Weights of a small mixture-of-experts language model, trained from scratch on English Wikipedia.
Size: 12 layers, vocabulary 8192.
Experts: 48 experts in each of 12 layers, 48 ReGLU neurons an expert, 8 picks a token, a softmax router, a shared expert of 64 neurons.
Below are experts of layer 8 (counted from 0) of a mixture-of-experts language model. Rows are named router (the router's row for the expert), gate (a neuron's input weights, with its number), up (a neuron's input weights, with its number), down (a neuron's output weights, with its number) and show model dimensions 128-255. Each number is 128 + 24 x the weight over its row's rms, rounded and kept within 0 to 255. Numbers have three digits each.
After each expert's rows: "gets" lists some tokens that make up at least twice as much of what it gets as of all text; "comes after" lists some tokens at least twice as common just before its tokens as in all text. This comes from a sample of Wikipedia text that the model never trained on. Tokens count by the router's weight.

# expert 40
router:143107094076098161172157089143107124115167131160130115110144120081151138118107118149119173127154097164111104137135121110107098096128129134098141147114155157097190143144124138115128160132150126088113141125127118127139138129159130103074150142144092119121145089105116136115088212115084125141162085106103144116143164080154124080150113146125097169142161130126133133120146147113160153125151
gate1:142121145122102125135152138140157127147122163104133119149131131184147151118121132149122138165140118132113164133123145135080105077112108077109099155114140127094119108101148164142144120122115119109162190135154136150149106147131155159128125114103090133103137151195139155129139118163143127111126097118135109140122176101135114158119101111170111134134161122168141139139136188067117125105118
up1:130157139154137116086078092089175146139133116124094138119152081124113117127122133117114113101138143118165092148127118104149183135141094156161197100142099130159180100133147088141108139109106161133142089149113145131106139090150132118139118204148147147137136170135135143093113119125162104125114098146105083144124130132100162138121139127096126082103111151109115127097143128147156127139143
down1:173147147149097104097125140158139150138151146124136142130196202150099112144140101090140128134136108137139123120170148152107110133141127119107106137126141101147116121118136120097157141148097105125126145103162095101121154062169105123154073135131131134132138104129132082146166116125129106148093145135142173099119108106098134158069117116125111115133084152101163178100150072100123124102103
gets: " to", " of", "9", " on", "0", "3"
comes after: "1", "2", " to", "ed", " would", " on"

# expert 24
router:114127112153077155131133108166125113119135159130116154123167140117130138144137130147115158141124152103135119110157103117114169130133111165108138123147106190124125123081107116136113157122112122110067100157112135150123103111146134116109080116126136164164172147134100144165136123103089108138066132116119111169140171108104120080136155130104125160160185098117118125137074133067158131148147
gate0:091069171146115144101152111107108123147115113130113111129160142162143142117108175178124087154128096117131124177162125127124133119155142147150108146142140165139181135108061064123123140128134145121131152144099131128110119163146178185151110118139121124145142129107117159086121143135131151051109071102141114123134098145111111111141110128122143128127159134117113099154113136143136125212152
up0:182175149130113173127099108139137122148137169134167124114109116115061086131129117077127150125099140095096153081103156105155113132112116108096146092148118127148094131121165161131126148159088144139099120146134132147147107150115129131076142116092140116141127122130153103145139123142162115108135121132147102147155121088125134131150130103133127139124133145122106162116152134135133126113080
down0:079153129092097126142082127126123130126118139044102131086140116127159165143122134148116141131118139117159146128126090146104119120113099165145126166124113093120122096106128110145098094127115091110101103084097145171123139120096119105136127140145093124164150170142139100169120119173115142173138120092119134150095077160109151153121168104110081097157143121158119139094108133074081156114111
gets: "|", " The", " on", "The", " •", " was"
comes after: "\n", ".", "9", "|", "==", "'"

# expert 6
router:102141098126154122135125115142116081110129117140124147156123124149160149148141170116160138098139070101138096150143108093150109131154170137108135124095106089117151122124121146153150141144190138146133114114156137118129120133140090134091127096120106154120165079106115145155148131156104137101168132172130088142122122093123147098135138112166133117157114138106096121111152146159114130134105
gate1:136123133061137129131152127112110136124086125130141106105119108116089103145089111118085110089169085118137126105151124080070093135108147106137142123160128145133129087174169196163156131156095105104098139128123135120113134084137139150170108120144118090104090113107106134144069169125127146149114170098150142093148164138102115139121125147126100095164092147102126164117111136117149132109108
up1:142150092089130083102130112160128110123134117139146103125121132150100080101100063101092152165109100167125123109164120091130106107160131132119187092162107140111088160169135168164176127147130129111147106149135177085107124131175159130150125145143105140140101104130088172103135142111126124133114110119158119092137158097097120103095137124108133081152120110132138181126116177145143135102126
down1:129118139082130114140160116140164111138159133130129112119142128128115142131109110134138079145118145130118145130137117097100171141119133138127110143109138139096056163067094122102115138146145139117153105112118145123144106096157089145172146187124152160154134107121134125137156108114109116123107154119164154143130119122112077105107174166123125087149140119158139149182087130136078140093099
gets: ".", "\n", "==", "===", " ==", ")."
comes after: ".", "0", "5", "9", "7", "4"

# expert 0
router:088109139136107108128134146182143117141140126138126076121148172156142158108137157114139149125119082112112143148111123174116131172089104159145121125125145090144119130097166171122104122123100133136180118133124156160158140147180108112135174147138145155131131125110141161108144119168152132127137134113122173123170153140170125103141162089157106133093115126157172116162129125125085139144140
gate1:160097181145133118080125123121112125140081132140109117090139143138120106115133133129128134148109125091144095139148135135141100100135116107145112144130157148088154156092131123127146125162160145156113196171158103135158095131157145134125125138094144106138108110160157133133151131139151175124174160123135135116116160145141095125145132138113096111123174127121100135142128117100107086148165
up1:166083173144129099086120132112112113159097136146117103087153141143101140110128105148169134157105111121129109131139135137130098103130131122155127142121147139108149161107130143143143141145158151155137178156163117152145116142164147120118135116106137128146125113162154118151169138135158168120161137115141136095127162145156084114141151138121091116101164119114122144155126118108112102129162
down1:119109135113143152120106109118095131130145120111128112156119133127109140120153131132123176109122086152159088130119153115135119162080178147145127138147100114135180155116155087141129113094127109135135140099129137115125114089110126120104110080128108124166108154093082174148127133156168158120121137176171094132134079146119091053075155104090095080106123094115136128180169133089105148112152
gets: "0", "2", "\n", " (", "9", "==="
comes after: "2", "0", "9", "\n", "==", "–"

# expert 35
router:118178111118113095119139110139138092144126086163126130120104121123149178114140145163148112133113096153118141106120113134099140150157163158125156140125140119118161118112116150123145137141139126119115122133158167139144107139112119121134150130120112149128116133130082161102111173060158111143111117128128156128154118146110112107120108097088150167108086142149119162105116081106148165142087
gate0:146114161102153111118110160152175147097163135104139135115110134141123154083146098135127121076124147093105151158148147128132122126138155129153139120069108129116128163109173128133154115105124107147108139133139124131152148164119120132102145102086136144088104145138098177144139190097102117107142134108145127092127093115147080108125131090132107122120112151108137115146154129136111105148098
up0:106133095181096129164114110094086111178094115139124094145144097064147106164076121121122119150113135173128076088089116148129133143137101093138128153134139136129078105162102135146128151128152128106157145126126150135119096096130156118156121140152113105152190101152171089099150076138162110121128135133111142143112150141112181156131137159137174122121125109151140119094113150122129160085177
down0:107113116153143144112134146142111156121119118056159116132136127137142124140103168123103128116143128170112113106129109148123084155119127133143104112163143132112123116112062149130109152143103140115162136122162128109118082141120120080114112097128152107163153082131147113149145113130140111139097130181168100127081129149107126123132112121158170086155111153069109117134122141134116148116119
gets: " |", "0", ",", "3", " a", "5"
comes after: " ", "1", "3", " with", "%", " $"

# expert 26
router:099132168110142116109134118108105181129119136150154092112181118120165107122090119110132114154115104143117132137098125101159156163175126125110086121084086084119118102120136151094124130140132146104151128139148144141113123102165100143147135159110116169079100121103146127117113191136119104109116106129133135124155167126112122112088145169130132099113141109137137117100126129136107165159134
gate1:128104106118148088101160127113134087105124079130135102096136108117131143136149109169100173090112139157118074110124105169143129148140176110145126129094103150128137130099125158099148136149200087109171102135171173109149113123200161089127127171156129153110091131101126142114075156140118184123116133105104116096142171115103140101154118090140121107120060147167165147109106138114123147127088
up1:148123122131121125083125143172141136093103097122113107069126141135167145191123157108099158129126088109094082153113099174143165170116129086168107121170156106116157097137114132095132158139147138121160155116159152093134131128125142135121104145157140127163115102117130157137129120130098153115130152104097132103100106107132143088152136089128130146133087175159153132099126079087148137125090
down1:078154123128126095142105139095136108145145124181153080165105126116139106121107142154103108102115093090054141175140162078131164124112107117104071076129110145121140098132109145171129164133088150085103113146155101156161097112113144147124156115108130096101094134120104099139082153131117110114151114150118140147132145120093111107156086104108111116144099148137149132107106094132134120141180
gets: " in", " of", "==", "9", "8", " In"
comes after: " in", "1", "9", "8", " United", " University"

# expert 5
router:121107131116091135165115106077124145152186160163110105125190074118167085141128111108104111146117094095120130118137137142109123107125139112080118135116108166076098109113146123155126140106161100093121118098112128128111132111134158153122117091143148148122144129142136188092128161129153169114175071089125132100104134122147114132109143123109138150103135091146107121108149176122115145125114
gate0:098111147149156090118146128080115161129146146139143100156112124081107107172149072127086099136097131105098184116156124121125102116140166114094110091116141147145110118114106122147080140121131149105089178097140113087160130089104130123140181172118095074086174113091152151101101100124127149143143097118128115145128092169103193107113122120133126138152152143123131110109131098128123130118084
up0:116142114095099163176106115168123134133133118131144136118172146154126145088088183095163157122151081167139090160071109120121143129095146151142133136133099094114159106131160184112167135109129100154164096139125153135098157145164113093129105055120164161154091149159111137137124154137104109096133154123107126116145152070149072142118126102104121111108123121138127168135127171119143160141169
down0:113108119155114146122100099147131127103141123090095139151146099131138144154149135084114131093153144163139113111082116137095083146113114146103181108117151109116126165132172116101132144161138187138134137123088124125128089133150129125182116115148116198137128135135103129128098131126117103132106080117170149110168110109134161162097074143121140134179093099138100117149147085142144148118148
gets: " in", "9", "-", " In", " to", "0"
comes after: "1", "9", "2", " N", " x", " New"

# expert 43
router:085146118106156159170116104084127087180148146102160145116133139118172107090136158138103120135063159141119095143128142184176164098080140144070146118142108112096132101113095135127117119108115133187123125162071138152127113097112157100127168096191141115073119144132106153111134113150103132151131133146103144117136134127123164156181104104123094098101107075102123137121135152144149137106145
gate0:159125121112142129119154148108146133167153113129167130137104123152098135145132161104131164137085165096122139142114087141112123111131145152146133141135111114180101074111114183141137124110141134106125142109152168139155143125104112059110122140151108143147157129064186122111130130131136141096091154132113171162096116149096108169130103150121103106128143131118155110133128157141142110138135
up0:150133108157087163094131169074152136151163138133176156141128112136115110150114115131175138114138159078155145187134106139132143124128152145127110130156097126116069115135139119151153138129131146120088200096089074175144097124132086093087151134150104136115068140112151091092125127135140134109093122126150159182098150146105110122129096180109096141118130121116119102154064106149108115145148
down0:119157110120133141095100117105130147153156162133125136114125081161138101151095097124111141150107121167144104146154151097094160123138120110168136122111147140145099141157112104138129156107144087122152103115168157126094111105103132174138140148110144108149160111112131130116062105115115097117132140099116088150155163116170102104083085122112135160114129158159117128090150136154109142152144
gets: " ", "2", "0", "4", "3", "5"
comes after: " ", " |", " and", " re", " with", " for"

# expert 4
router:103110131129098155115161084067098136148129107148095161092100177116128114125145112137148151150124112100119102183111143159111142109087119114104122132158108166098113084107133132076135173098133108098104137168119149136128143131117115116124105136172141092065096129103129115147114117147124118128142111092121136138135111100088107121166069124145101124119109125124148069146107152085113122172136
gate0:111080126137068125107154110118093191129147137121144129115103137122086112106151122143145129130135104104127130136111076158171143094132106042124088121135126132118125162142131151079146128118131117122108138121097117091119146114116115132104124126109158136099076140098149115118096135104089119177141136141126124127134079116112096154110080113149128102155088158147134127137074173106124109136117
up0:140064149110098141148144138147116121125097111142123083081142111114159145147110146110117109124142131127184142131108098147138133149143127179111150117120135134156132113148107133158118149152147093125099123156084107095129135108092135110154148101154168124104103127117118135157108135121156157139139169106114138147125133118108098108171097137125164154142105170147137164135129087131185142139118
down0:125201118096145138155109143151173137144140108103069141090123135139162141201122093108099145110144125110145141084120112122093127127102164142112147144122119150120131164090124142130124131094146106112161137126153107138090156130103151130119125133101114147154147173156143155169112155138142160176131138156108123112130141127126067147104127096122105133139148082089127107091169128153148127095125
gets: " ", " (", "\n", " over", "–", " \""
comes after: " |", ":", "|", ";", " September", " May"

# expert 2
router:140082098123134140107097149149088148141146128167134147145141135125109115153101137148143129146089073108150153171130088124139130110125123167059182134144135120114088146127169137142131138163078140126113146105148101139122140120182104149105156144109125159179121111134151106136147119117168115124140132108130123103130118105126112092117123134116153161145150105177081137149158132158146086137111
gate1:120148122124141148124105176146126120101136135141143108118079117106136130080151107126120158060123137126123059122135140161158130118112139114131144087115108133143133080176118150144138091094134130106124131137101176133175126097073144142131158094126099129082177100151133152087161156096127136107110151152086124115134092089100136152143108149153158150132128139135149113121143081105125120160114
up1:131135116147126149147143080103116142161101136115107114125144096119106139121085131119117080152134102122122166131111098109127118117122184131101115170125124118093135136109124131107123109139130140156140135118169096135073145118143137104153108111109153091156084149079123103151057143170117142156161122114144155123150176157168145110111139091110092096133152155125104174097122190149099121106088
down1:154144165135119117125066142099116126182138124078143104126145134178115126118139172124132090144109119097115165121137099130130096106120125163156153103156131136138092124108138128180148136126117134130149088138138078136102144153120142100120089091089130128130115146128126125112106107124092128151085136140136131146105137152084090137087181166124151167115132110140119109083153156125121051110132
gets: " |", ",", " the", " and", "-", ";"
comes after: "\n", ")", " as", " was", " is", " at"

# expert 44
router:102119106096142155158112143097076169141119103153106166109165139138119134126124096143139150115163124114142116144121136125108126137086097094116132126152136094128139092132098089086148115148133171144104134150098150127084138115125154117124172135136168109131147119096104145145105140084164123145106124126137127123151144084149107126118104096114140145099101138185100091143075121138147161117107
gate1:119114129106121086077123138136118146108109162137141146124086135141121154105121101155089145123183131133152138154124087138189086167120099074146118091151147123111102136106142113164097127098141127142090175188114136116146141083156090176086145182147119154151126147121111119150098095089080070099137151163156151125145136112125155176151099154109080126163139126155133114180148122081139111098150
up1:114082148147104073092145145155115134170137157105141135142094130156124160111100142142117142124201131134143094152096106147187139114143058076160080123134158147101133150098152096187134149144124139147103178160121132168141118093176126178109135149165099124138122125122134110127122095106101120098141127129159157174094116142111155137139135146133116141142165057154113131170166103130092111113143
down1:109104132170118130141103157154149131117117112106107130123110130125102172114136117125145131136119149129125126142149104121101166203091142138134120109129109098168109148114153098078125205139112121114122107116148134136162087133125118105113137103127112167138156127093135124114116113111139134129093104181103113113107092135127142122109118136138144139124107174134134143174134128164089167148151
gets: " ", "\n", " in", " for", " under", " on"
comes after: "\n", ".", "|", " to", "==", "–"